Experts of a small language model: width 320, 295M tokens.
Below are experts of layer 5 (counted from 0) of a mixture-of-experts language model. Rows are named down (a neuron's output weights, with its number) and show model dimensions 160-319. Each number is 128 + 24 x the weight over its row's rms, rounded and kept within 0 to 255. Numbers have three digits each.
Before each expert's rows: a language model's description of what the expert responds to. This comes from a sample of Wikipedia text that the model never trained on.

# expert 11
It responds to: Plural endings and commas. Plural suffixes and commas ending noun phrases, such as -s, -ers, -ations in gongs, daughters, plus are, they.
down0:141129093136131095079125137057108136165139112136110127150147138148139121148114120131131098106140132137149130157137140130120080122186115120124106081113116131114108114112121117111114108130116128090132148148113131125175164117135159093106172131119157080151141115105165101110119168120148097141145094096100180116112122157129130169119100101097057115179130152133127144089177193131178130141104123092120113137112147126138145113122147117171084141130124098145096113118115108125099107132133121
down1:148108103150114121122155156161111142119156121095148112074124116168172167118132114135117121111106097122121146112138071143084121134160123111120135129134126120150091137132103106113152139116125149152161126086102129151131127145143145116131128134125140045125166117173110167139080070123115096109123151113134146118163141173147151131093106151126109076118148124139128076134077121107160129113134095112173120145153120148124112137138127117129105085108119169141139150113153133120116189158139130
down2:129091091163126145130122130130111153120137184135171139081139082130130140154098143146112123098119125125122105110142115080132159115120149144108132147095162157098137153132141076167133111082105118157151181107066119153137145147145114180086088099151106150142116127156139141094140138150155126176165111135139114090104096117131106132134133161090124149110140111100131096169143116095087177137099123149167094122102133140127163170153158145105121128132128154141177083115149128145127117109150110
down3:140117111129173155148122089122150133111137093109106154088137138129174162119147163154121162138140144153134151135147089188127125143121123160115117153124134090152115155117092100126106137103132173136157131092114119126127165111174123134136123139127137116147122146157146191162134125171075166177098113129129153112153142131161131162106114127151109109110181126140131150186116105112120087123105111154111097141129128090151154166131182117078145178141128153145089167123151171139120136109155145
down4:181165116137155118132095150156149172144119116117113157118101105071089136130122110112135112132168152147141109147106103119152151149133127135115129100095176152105169119152145081090154116109146157128112169109119133135177154109112119088072126107133096113125115102121133141115167118158157149143146117100162103100117101124147119123144162146110137145123164122066171158116147159099119163185155120103095106126102154115163128113144154122156088136111174085141123155147134158162105128144131132
down5:122155084144122126148130117171108196138112117088112096115072137097098169161142115147115137121113137099126076143170138134151089140143151117151166135125108103122165111107115107103117099145144137153123116122128146144106079132134094070184112126131124114129121135098089130113125154115113157077123112131093125110086124120132113163152113129113128083123124063105120147094123141135124155090122134146078139111138120137148138132150128130136141122122115146114124110113102153162103075106127118
down6:104117091149161125133138135085135133122081093137145140143084133134108134141145116064127100116155138116122153105123173157134131100134143126176119087194155134178097131126113107127157157145121147128133105119116126164116085167146124133136148176144128139094125130142105097108101107133116132131147124102093114167130126144111107107133129076103118092132056122171140145125093127090141119095141157121139122126134138165098141088116110087163161144146117132141132100132179135129126151118087113
down7:164089140163146127116113141097157162165082151121109113113103116079157128170099104113131154103118143125101125162144100148148104094156126116101140147119118143117132134168081092132137110127123121113120158147094115133118099093118114145100107114149159100111132163152188103122137114153137118092109097140175113119117142138139114103114130157171074132107098159134115137131123124132132132145146134108154099120145086109112112182159151104172119128153162098178181094104103146104088135145144088
down8:107136128129162170121139114097105158146123084152200198107142170146136106126126127137111142123109133120108155093105127118128098140172097104146103121150108121142140121103134118116114171131169168121140144109125119131109083163108119169078139121158118118118156099121165157168122118114076139165100124081102128084151127113109104149099154132120141107120095131120118119117098094132123153118121135116159102151137142116137115126095132096096110085141148127098125165134128121107084150093143146
down9:099101145125140139149140172162157104099153128129083194128131107190117176144126103105128121093155083136100115142194104152123140126112128088083124146150156123125111147172093106100085110125139118106121132135147116118137134121121148111124123126124145184115122140187147161098131082124118104129118147152074084123135114154117105096146113097134113117091133133134135120119128135131151183128108131125125158124151080128168133150138108130141135182110102118143159138069108109122112115126130123
down10:096116150134152120127119096088161108134156070148112146074123137139081128161136111117109112145150152106117171087094113131148106095176109170162133106143087153108163177163082107122124097145161113117163117090125131168143150141134146134089152117127097130148133133104099107155093141137094139110117120082081110103125119109127143154132128145093114088162155071076119113174096157073102154107108133076150135119126116115150133125126155078125116102115160152130098130109114121117125094111120115

# expert 10
It responds to: Verb stems and prefixes. Stems and first pieces of verbs or words, often after to, plus route-terminus prepositions: near, use, hold, took, Regress, Found.
down0:128172105102166129101099144105093125155119167171126098122166089127132126123119147117114113112167157102152130134171097153090130117137150153132152116074113149117174133135131137174157149147132126130106135101088150130153128119156103139134152162187160133130127114132144142095132129151152164147123095124162101136147162181122142174121129110112139143176143146116137154158125154115158136114087105106119138123128113131151129142134109113134132100193111165124120129125102128131152105120138153
down1:114079154147136115143136137117095145144107113141118141136158126089163140117135133086078116129174104122132082123110149102108090114120126119105109158112147124141146151176108111100161160145121150160154134116156148161140127116135125128137162148109168158099074131130126134131112093074135174128108173170135143158143115189103162099147088129131080140103177093165159111106119141118156129119149129153159162166086155152148138145095093080117099176181092100068166097148117127098174136141134129
down2:136170168127123132119125098082126097096162103114157095155101145138129110131129127181153123157108144112120132132124152094147116125050118162172171114155097128137148118165166144076122130108117103097119155127118138154159164131141123132107100095102113074138133167151130179089161143120150143153182135145165145181103122150097116103146110128117140110144095124125088147151136148169132133091098170145119163130171148149113124117101148130144101159119160138152088141092131157162120127111154155
down3:154133102101115123155084119127109119097107149106147138103125128145143164169151128121133121083140142114126135128110117132130133056136107178105157139104121137156124107150176120155120124121170151084105132133143145135130095099092137131110121103155070133135159124126157080135123164155139114148152142094126093107114140114125100159095091128152144129116123138101132146097137109121129103153119154095092117115131098121106160143174165165121159111120110142146134150128120070133123093151128075
down4:135108138149122114120129143126143132119133129129064110139113100048114145139116164078049147128153089114137114137138143168156114168141193124124167132110147138148108155123121109108144148127126128122136091106121123103161154136148168148120103126139095115132099079112166156119109127168092142146105109136142109111151114182109141106138105105158110108136141111122119097098114121128174160146102067142121102118082136138156095153170140142124075115172128107148163084103150128112104155117160089
down5:120117145131102118140135180151147151170110136142130123180105168118119103117102164099124089112150101118133100107171129107129160155126129085125096095118135106115120139121144099156090133110160150147149134148134144133145118129078162146132125125105116122116118089138127168147124132133118157119185103142127162167141119122069114137129143142135108140106150112179121130100140091147133090163113106131142121139149127119094147084152154111131133148100087098159140126171101184075122156108144132
down6:103152152119147091165114131136104127113112140155075116129116121104113137115157157138099144176105127159126117131132106120126166127087116148134117119173098111104135134116120128105128131140100141149139132106117166116104179129126130149100066131133153114125081101145112169135084062151127110132135120112163155099158107078120153157139111135118113146132118119071121083095193143127117147137153148170124094115129165142180116129125086147168094087114152144069119145139169114202123089112111156
down7:114139118114054171148123134151124128140102099124128100120105063148174099136148108096128090078113115114100114146138172091113135150139092132126144092062127119112121117131129135148107114113154146113137156136147180109151100109117105132143106133120156125134142130135122135120091105108126110128130097148107148145172090137154154163135110117088115156121138144117139141114114096113157107090149139119105091155127118126148101136125105126065150100116098117145121113114147088113081123115088095
down8:118101096196109195128102127123132175125112119090155128115124159105120138111100148147104080105078125101090132141102110100109115127140131159159146106150107126167135099138118127123121101129122119151146124143132140115114138142166137122136098130132138130130121143136138151134098098125142138117182147140110191145147089161112131150101109129143130139117090098123107080111154112153115174162153106113150147156140131154163096093138158162108071091149041104119100106094141134144155112154107130
down9:117124101143123128166117098145161133123134126123117097125128122151122096070153142164153100154128090138092133152129157091122128136089124134094153150103168127092107120119127119191112154168119109089128113074075150109126098132132125135136136117148088136126151117101188084082099147154126123123120114104148116135123127150105114095108131107092144167115129153134136113162102122138122161119162105134082167171157116136101141179125120169153065129124094132115131087120150084162137108143119100
down10:101132138100113134160133128127126127123145141073099113106161163133117106104120111088107093123138127156126105153117158122142147167117126107155113157149118136126142128126153140127100080129123149152158118129148144108164079121145154124150126147158118177096149108135069141144143128120145156097145145115105127171110159106112101114149141141147147199126160161138126140137125098110105168107124089105093161163142129122144130112084172101149161167149084143140100121141112162138130093115156139

# expert 4
It responds to: Noun-forming suffixes. Word-final suffix pieces and common nouns after articles, completing words like appearance, investigative, advisor, plus part, number, List.
down0:124172154149079150106165165109127142089117095154139146154122173146105114180154075102131131154117152142101100104166124158111099118132092103083125132112087134114058124131128119138149117089145122107136155107107098145098131139115156105111155076104131107113104128120170145102140113146145119145102193105117120155171143146112169131156162095126135100075112126119141126120093089148108140112155159147094100127168133115105136133126139093141141094106148146087115165101132140151096137149082146
down1:151166180134135105123127113119116125145119131137153182166167145125085137130164139128151141149122144123107141126142179160149173099120113107101134114119109116138126138091106123110078128132143133132089096126168159076138153113095119141113146107169133150116092176109148088112111085108139148152181165143075100121106138138138176149184161152130176106158140098112141156111130105150097106093113059143107124120126140109147135110113094171163108165178152115138140129110121145141123099124111134
down2:108120134117118113152086135146132151119117134132172124142137146130128110131148140143177096116079108126132091151111112125130118132138116149147112113139096169176098119144126177100148115124149130124140111132155152152106134124124134139110129099122121134145168134151124150144153109141135142131095149116133121096101147127171127146124122132145172139158115157106135124132109141112125093112132157143141129156122144155111152148092175069166155144126064148134118147161124132108154134118124111
down3:161102102104156103148129123158149130074101145133060130126120146091127117100102172160109145157139154110132095121164125133133123153126146141121109177110167125119191166083142136146117186166117203112128136130108140147151160122085152111144119137143136128130103106160113106083123122120119126083145139096166113126141116168145118105162084119116133142143175145147138100115161134135136184135117089163138154142104163076159123129128122152144111130142107145162144111145135125127126096135127158
down4:129086131128127113100131175125144118131150170137124151097149067143160091127123151094136102108136106125124163120133114090147117113077174122120139186123125136143101183145088171119116132155136174101111123095127129119139129153051087098125171118168159146142115125135134137105135103151170095135128130098114145124120114148121126114118099130117111123148164166118100127092136153132150152129117160149135082090101122138146114161104117126125179103160154113149110100103137114168128141097135148
down5:117104146138139167132117106144124138096141116124093165164096138099178079125156135140098109069124168117146163131141112138139104110116139146158119122130151164114132136114129110115153099127108166128167086156121111132130152175084147149104135145130141093138133117178115127163139105069096138122139146118129108144143143108106160141128102123186135173157124117117106155082144139141119147126173092100159115128112131126143121142067152159154172112135110109122146109112147113090118141106146133
down6:115110124120150111099162166115176142140115076173154122134119096151126133125095103137141093121142104136139103114130125131128158176128110115158138106091149147118157079135142096104114152128126134121162123112145144122157102126120122145124151145123131099134114132122124151124136136130113118155132149108126136184144101129123156113132139064133127139138144140157142115139114094167092103141154102098121181193098127124109114112113118120134133112161100196104124121121148161139128171073139146
down7:109128116080138101115096136166143134147105126113093125121152166161091124172073173142120178137111120095146122154106124111110115104088057101108113116111124123113144127112142154142092154111135121178170164144132112157126145081149105130113124124100130129078167112147164141104115142146159137099146118154167145133123106152135180131135101164143080127139135105087155139162113138095151085166130169174110129078121141123159114115096171114150064132128116111122136099116110113153103126118079133
down8:172138102133143143148116154119125129124152120112131144133085140123137165121110135159165118158126114135125123123137074146103118152121154163151104125103079144140096129127113102126115123106122153156154109142102157127106112123139147134138152167121094111093170160141136114102150119164097088133134138122152118084138179090133101161103104141091120121144141164144115094123113103128126165129128113085166091167156122144102157151183159113147127114123125133143144138107097116120115121143204106
down9:098125097115149143137105170075121156158107112129140085156105130171118102145133155134136138135126115101127134112140119169131149107136117134108148154169079149112085107120123117152121090188133151092137104135165120129096090097140141110121139162120101141133136117121188149126105138154163118147096095110137124117117150143108140146100099125166187049113142172176138109100143142119122117102124145100081120099067128141141122157142131147150133112093098080120070177113154117103082154120143132
down10:144132138151127139136141160141101163121144097106104138156123119137125104116154095139134109177119102134143111153134109103134073111139117136130145150144112123122088155178125163051133093065150123105129101121132118138141136132139146119078151116107148128109105122096184110170146122124134133135110149124133084103107104094160168105108128085114100127139148138093144078120115146147103081138142159117154136148166103155104164135131162150140133125113126100082095160141105139153175088118126083

# expert 7
It responds to: Institutional and compound nouns. Head nouns and closing word pieces of compounds and organizations after the or a: season, League, University, rainfall, aircraft, Corps.
down0:090105151119137103119115132153133149095136158102163180175118148137117131114157116141130115113127116136100140116141141099131133131093107185081134101079171154111097120129108143119126132097133102132075092102096122135139079084120087111110113114158107126119104135131102095128110125083154100206110121118125107152104179086128116100144079144114133146146119142106126096092116160144144130092105174161120134121138142101153132124134121165109083069139147149115151123157130090143166108156126123
down1:139144138125117135116102129155144118106126145114129149156147123152134141097082098169139100151129132113104146130127135096127131104090111122149141175148147103099114093133160128112107127114137148137131126121096118085134167141157152128111128149158110151120134131163125148144112108100177147124100133170091145081133108089078145127153119127113093148155135142138134151159167122140067114143133130135108172101053137133108124136104088134090136121107124113115089121103134065114118119179138119
down2:137123123145134173103147133095128152087105149116100100153089138112157129141169132093137099170110157151097167110097078130146125185114139176153153147103128149112117147112101119107096106106093129130116121128117146100120088140131124118098118146144135110108121128123115142120098114127136114105149061139150082110116116060122103149121146153118145127142083121132111087137130091163129196097140110118135152146148089116137149094123117130151149098088145115149107188097123160106113120134126075
down3:137165154131169124158149143091075100162112087116113120125154109113182139137077122141078110121162088075144060152159134172116140110126115126149129170110089137160122112119152155121153131140114149118157108151173110116117171159123171087163124166148171117140133166123166112104102138159138140159130123145127102143133146127140131131128114054163094137119170159143119139071141144127159101135165099144131137100090138152139139127124120125126101131153145124134108122107112162159118091172162149
down4:127117120106116141115130099082145107119105152109084061167145157065110116109128121115175139165106079138137163138123095114088118117097130142131198099163108095098170108144123116145085095150122138091142124150094170145156115158068164146103144157144116113101124123153167121119139126077126151141109141152129104125108123133104113165111097138138124111143100094121114093119112111110153137135125116176107113125129131138152141127094094127165121116160107147150094127134133108128065148117122127
down5:129081126128129146117088112157087149101135141129127184137102099111134111152187133176159152123136100171105160111116112153113139099160150128124160115121179158126106116067128125095144117133161176117120126123147104138116110117117136146096149152146163064087141112151175139135109169138119110111136145115077113083142139145139098098133115125127127105134116121127176124095125136149161122129170127108154141125101125145130115112144171136112157116110128103123137149145109131106070148124128159
down6:133109157135115087137088152150160137106128070118136168093113168091134176119121173134094141156127162145136140119085124162157148162145133133156142164158174142100143138089130111110119138125136151132139105137123108143135123101111113123119130118123092086136089119166130120125138150123118123097133100115140109128106081187120106161109162156104140116134126083147147147145152137157129173112157130094129119153133131128116165122122138133163137147109108052132117130132090109114111088141111134
down7:122113128151143133135112145163137056100103154109136076117141161144137101127157107150162097114112112153112124132091098094157136145120112100150137133184136144145134124129139125075131133151130131122137126126146094125184147118101128113112147134106093127109105150105106141129095154101105149137100169166130147140127128147088123128124116101158138112137104138127169160104151092135157140098161090112096149128152110117146136152101126154107101130128144144179108093142104162157153136107129091
down8:157139113095088139115092115110151127097153088107119125084089112141122158097101184093130142141164132119122147122145142169127153141132126115141133141069117114101121150069188111148112134129114121167094162157127134156148108133110094099164097101080143135117101160120126128145150124129135133162115122134140116122169144116160107121135113140131118174160118094139111125141169146144118141102082123126140166132181185125139121104124145123118156141118161157126117109118099105117093124122168106
down9:151191135128169096138077135109132109183101100100109163140119105108131119106123121153149113131190125133130078150135143150114079128163111095128131129121113101118133117139143144126110104131103134131148168134148150154176132090152125109136144146113120099165143158091156145100122154132152153118146104138092147144152095160128153125158123160133138129119128064092133131096123148099106100132119174145101118112113163173130093135149148123109117148107131118165106134150105145127082124136134098
down10:102140116131122129123120095140119103146107130123160122166170129111103057117109087161078149142138119141120116143140149096116120106121126093111146093106134116103138189156156111087113109117126120128140158152129121150174108092159112156110099098121154137130086157120139128113102127090105121099149114156176128106154154131153175142149158146117132165139133096154135147115157127109102118118170101168118112110108141143124141153105138145151113131171150185155111108122119070148118121137136113

# expert 26
It responds to: Foreign name syllables. Middle vowel-consonant pieces inside foreign names and words, such as ul, ov, ah, ik in Klagenfurt, Pilipinas, Nádasdy.
down0:147153134110112114171155149086141121109112139136131128123128113113110142128084139138156111094142109164139074066108165100159169134124123145123118102145125110143109131149138161153151135139144122119111063149095126107149136120100154141085116125142114074179108120131123121133147199144161143136151158099105072139102114141110121162108107120135143126121162069132132119121122121141171135096103147088135135145127140136131132107142129148141143084157089117128129117152117119113121135144092123
down1:178108114124121124126158144117130120138140134121111106115136115137137115149107095107073118103098129105117099134162138106132128123152136074166142097091148153146109145098107111064115164106136123110110115117113104140114132111108119128111105129143163165103110135099154124104167100120142107090141148105130132102152167140099162129209105140167155123093144100113148125111136080167160153079103119125065112104106125134131108147120121162111116127148147129139111107138133132124126112110126138
down2:116164153140135105153110144153114122146095134097138145159168140147115117143123148159130092103133178082147118100135124136151112119156131154158125096119127131100096141061132142126139123172099121108142123135158135150133107119125162081105112096149118141126104157119143075129145086118121152134138135125093109103111148112112119187143126110110148149072129137100116098110147129149104113123133093116091137149129104152135138125103153073103113115107075132130139116105126146155112161092133101
down3:145187120093099102141136092124109124141135139165097130177145140106142128131130102134135152117161077134120130130140133145120125107133185175134144147095103109154082145149107145177136163114118167145099106083163103117129155099136132121125113104138102116116138116132117142127186093140129136116129111128135155110076143113138151105157175141127132109119133131145160127158162117096168109133124131131101110141130173145121114124131117175156145131155104119146165126164116097143145133101134109
down4:120136112101139145111152121123126094106161137064080102077192091101070093090099129143146119139120180123115140099124106114099138138149135067133128149146104131113134155125126141109094148162106132096091094132122133140121153135109057138132143166102113119154126173126145124133167150135183125126112085157109112138111095111145130092111125131154134147116158138109126136150090114160141101138111180155142127097134153122158105155122105155117124124113148158116137136095132106102146052142104153
down5:146151177116102169158080153079178122098090127100147098134137087117133131140104126165112091124102117155087125119176156138154147126132126165150133110106131132142090091136169128153116115112140159129111136100100128167150157129101105106109120118156140138135093168116147135131125145119126158145121139130087118166134141168131120139113144071088125128131139121143093145113136089198135136125149128150124103168126142100103191126095156153132119116109095158130099155163140124080131143125108120
down6:144183112130092164144119148134139095130147154092154099099107125089175128149141134116175086137127082131099171108113103133090107164153149131163122105156147126093085136093146113158158099136127163130157133145134143135166093150127141115126127149180121146140125125120082126144130116167105111125115133146123154123126149099118082171100120120133136131139132123107101155115181122157118147141142145114109147197141078106136127139156157153113153104111077120131121117149146137131128098149140121
down7:099109087147096174123092114155173179095144128134142112110121084150176119111088125128159168147117106136103153146112133157168164159143139091140120144143143093120103136150116082112119145142113119131093137106078162120110113129139132092134147113139144134106118150105126098105126161111118143127123159120165094143139107154127096109111133139116143147144125115121126102113178084159104143141117113109124130191135129149132143121155126148163137100155139167119129126119149161138133141081078109
down8:099160190112143088186151167089088097126093086164165106175108128123119113117151141107082150144168156116152130119122157141106148145104149140116068107144126138108141141164114110161134115140139122108119120084136097135109159129123136121113103112083096100175109116147120128119121101153166134121130107128103099125152152158145160099153161136093145137099107120101152165175101154097133120115124136141141142097101176143134142068098109120119103113126133117114116121145131120144142156160128119
down9:128108115139135139130120138132109109124109164133140114109129140113104119152106108099101160167135109154113079112149147112129151101167137098091159140118102134110141120104171137146160157118120114164118141132132080108156124138111160135131112118100114155147094085098136075093122168127113151143172145092125145175132073082097136103134100104118140146141145123142153162112136116124130109128108107180129139119183129100101075145101138130112112094128130139131151130136096100164136091142122118
down10:123146174117131136110140167087156156154115167130171121152152086102107166161155127148116125132098132164080147140132111144164120102102116110137162111129108121082140104126125123146130111148157109141124118114124106205149140077132124118119119076132155113117123133134099168136084113115144163142131088118133131115114116124112112130152121112134165148130156140153109086115146133130125120144146101167146120108118118115049150112157143088093139134099099151121101107107098136081132140114121134

# expert 5
It responds to: Word-initial capital letters. Single capital or lowercase letters starting a name or word, often after a quote or hyphen, such as H, M, K in Hassan, Joshi.
down0:162073129158161133160126106183119127101136096154127116108089123168148083109120137153151098091113157130098119107115090135127082129123154149140139105094126104110116133073151108119117120095082144128126147132131144131125122121138107080104139144164098119131126178118117104116160124146126119117090209137116146150175155121084109136144165105120143146142098136122060149151103128119127167118178119117095114155123106148133132138089162161116091130146107164110108098179153106096131114105093103
down1:105160092142088057173159170104163107134146109111092142096125146121173192116122075137100075190141145104129120104124098139109169094160154122137146178124103133151197144102102162129143128165150075126135136123114122132138081134130128144134153141104127121092118125146095109133131149130143140126183072114135151113174116159104124110157116094112179106132119114121147144127154133143150113107118132109162106088142144130144154119078134127097137113115162136161122099143120118139137118146146124
down2:130108161180115147113142111123148111149148144118103120134168108122095172108112114091115129116141177139106144126103144085123142111130098147101149107098150088132140127115150141134081149121142121120113142123099168129152119120114126089119147110100105120095125122112118105087088138122110122123150134129123104183111141138159120151182094117153131147120113114104157119160114115126145130140135122129078109137113110101135124121155128099127124142131146129131116098090108086116080130078130119
down3:113161137140098129095142136180091108102118125132127151134155143135106086084107104122137126122122120123114102117121174164124128131106141101157085108128149133117127135165118114121117123128112140097166135141159096171075150108104165114162099116115111107126109094144148139103155140140102102139082111137153130157091124133112133112139131133100171166151085158092153152109106164110109164123104114173132162119104153085104104104086090099133142094129126116148125112133111105135125180157158143
down4:111129131138169098138135131156126085069095130123150140166110147136102120145146086123151141096129139110124125079139141123090168111145114131116158121098160126162132121135139155158134085143106125148115124135110129183148161087105116137113108152132116138136122105145122138150128117097165118136149151112187127156147150141151077144122093167132163117135154101097140121153127125079139122070147114127145090102150124117144133091134144077138159122110139137129112145142086130091121123168154126
down5:125138133134112130116122107108146149147104167159141115143134135118145152166117155171126108107176103166135109115107115129142141125191128129075145134136095169145120133099080174137129161106147166122157119130136107110123129161107126140102139152135104144144113093139084114128140112132149110089144124132135109155140078106155114114144130132144148106142130153110116117187111130113172157133122123087168131155107154117154131113140122133092142110139146102119148091147114148121189102106090085
down6:105100172185107153105137146120136105085148143138156152136112163112131152112111097138119154152066138119143120088125111158120143144136127124140160135117130166116122123147141110108102130149125120164126093102153133064163145141138149089090166108152150091123101123133147158136151137146125117098122172084159118160114105125103120112088156162114165089083149110158136111104120170122113136125115125099113130117133136152073107129132175158132100161124118131149135126071117149125112118130129094
down7:128137155111087122108138125131147095126113101123111097177117100093139155146183123074125155107115125104127121140172102168104130102163163144141081112097114154125102162149121133110127119174145112140103085191139116089117096123099115102135143136079151118142129141122124142104122111155127089153143148105115131093107101168110142145167113124094098107088118182119148106127166144128093104172123130126161123183157114105131141134139105138119091142143120170150099103097106117129144135114143145
down8:139126179164179157107075114125127156137156194097130134120115134128144134157117121104124109148111126134131165138131100141113165123144152124112112118123114125110127128119144114105134143167097129134130165119126155149127154094139124139184120136139112147140136098144114139120078091142126157132109152125114128087121149062188076177174146159117140139124126141172124121101166140165167132157135124087132153108182111160118106111124113184140114133118107129126180108152126139137174136151154128
down9:132097112090188167145145143107185169082150128089094131159144155112128144176130090133119146178138109163160124127086121114100107152111139095118143117090150140164117126152106160095100129132147124137140113148111172131138153124137137123150163113144171096104098130161119124115090133157139151138116091146114136111161130108158184099145116140132148109190143088116119167142120126136129121135114198118112116145119134097124140110122154144069155148124164128108103129125158137147085117101143101
down10:153127159150130156136143145100112108126151106128107093136096123115113137121129141118164119108140154160120129150176107133120123091145108111091090057115127117154107088156125087120187127144135104148111135113139125128142122142134129171133115163138142129105144134145131105122159131123124165113133112097110132117121123151131137106113136149097154118157140105121144154130130111100144118163111193110106123117149142120120134091171116104136100152156125153142104122048143117099147113113127108

# expert 13
It responds to: Verbs after subject. Past-tense verbs and prefix fragments right after he or a name, and years beginning sentences: became, made, claimed, named, dis, un.
down0:119160135139063151115127156169122108124148143137099093129119127100121122114103157070147129100144161103147141115127119154119118113092161100120196092094120127107099155109161109130171109137114095145123139082092111143140165128144145097104091129098130152126112164133122113168110129131118122157153132128119146159126130126081134069190125144146142109113133143108082105123143101122139134113133068134142122141149106074100123144121110142112139146126141148166162088140111120109142137110115126
down1:134099137148151133129143156130142123090127143133119137128156146159107123148120096144162085202130143130152105114064116124127117129077078121131127097138090108103124143207139189126101114115093119161155105101154116119113139187167166143120145106107144098146097140143092135133081150130155138113129145106173128124091145138154122142080136151100068128127125117158086125091109102144175154144156193167131118116139146147129103135161126121123157091153102142134065111158105151090137149113127115
down2:130141128159150136121150135098150100174102121116133158098120130156129151171151083094098129103138156155137128137116141127119094114124163104155151152142103155101149125127124137139143143144113125089134098117094093134110138129112140167106101149128114137130127117109100131106100137182136134174133100070123156121131149154127114164111130112148121152129139148113100156125095161136151090136122122175173092114113168145099117168102142101106120105157161119145121142105133148121118145133108166
down3:085153165141104123114159074087107137110149106139146172140101122162109133114105123128113137094139126107111148104121146127084092099087139157133105096092127111137188140108123145121110113178095124155134138126122125133138166135131121114138131095123176115109093155087097100129090111134161123147119115130125134108159097129132105125120124160137148176131128165132102142115165151122130091148120169173140113141139109115161122088108097085112145085092159162091111106150168156172165144126082131
down4:108126137091144098100137130089105136100114156147096117125144122131082160163147112137140186093140103141139133148157137128153144151103169141167127145101102135144144141108107093136138155124132122152125143077129121097120176084130121106092101142115111109121169146116127123168114184116181154097098130140150154102109089119166117157167113173166128157187141102153121138119084124143134142147140145155077132161133156097088127140131135113153106140115110119143111107139095119121142141128122139
down5:141108142133140152142098152126139112143136129104154110138114117169121102129099091128126103073070123103146126119129138116122134116135108133121135133132129170125117145130105148105109113147137158092133130152132153174154122135165144107176171136132161138136119103120142163105169086128077121118089109149182140155151147121126135131137139137148115126133100140116122159109138159065104147126147125074110127140113127095112099141146123158144151122119144125124128116092165165164144155172115114
down6:077160157121144155116094158100154112062121177097130101123137151114117154106139142122132172134162165099115133136141132121153150159141145121123117148101162134187127129156134142149121103140110107135159144098128148142162130141149111077173140109102098099110140113095176137144105169115145127140111109159137146114129096101154129184101110180140137126115145116139111159146120150146152157134198099103089154128130141132118132132138126129113160164121107099111075109111135153094119173137095106
down7:114108124120141127106129144089097179133131132153161109135119117116127138112132124104088134140099185101174075112120105107099129140129143072133105142184116170112108155128124143112131153121128161166128123134123125155137122132165140135130127130117119088180153107152113118148123170158134130111132122108088123152064160129135121130104143114100155140154192104110127151141109149124110106076118138099112100108126126099098093135123141119156154147151148133127170106153137106175131128109132146
down8:173148122177094115120127139101147098148100147128103165153143095139090114150132111078145120152135173165133186154115118109150142131158168107150104140119169113124127073160141100083120089088147138128136158115118130102124124137139106146137146094149113150125171153158125147147137121132132157109121126098130087117142105113107108154136134147140106122084159152106121113135156138121129171151149120141122125117122122175160162099113112153161120144126085145170131097105111123147038121179153097
down9:160178136139125142116151159182140115107150159161129117101125145069143107138126142133081141102126132108146143116171090143122152100114149135148137133101137126109186119138164136138142114116122148085116114108136139118130126166085112147177118103120073160149142133136105129126135160137129136101145131092124119157109114152098137106139089164101140136145184135120115128109165145103138123153185148171138141127162127158139130147122120156114142142138146171148111079122150126143128105145146101
down10:148106118119153089134108124132102123151095110135119133136120141126120173139107120120111154148120087136165140124117111144107142124146112097114156163107088132155077118137113182086127154162131089098096171086087111102170128127140105117139122179124140110152165145138126099102148113137128127133158105132160142183110101141096156136154125131119109136120137169130130140139093130123094095134131124125132155124114157148117093155089131107142117146110175164122183143132154102103128121084133099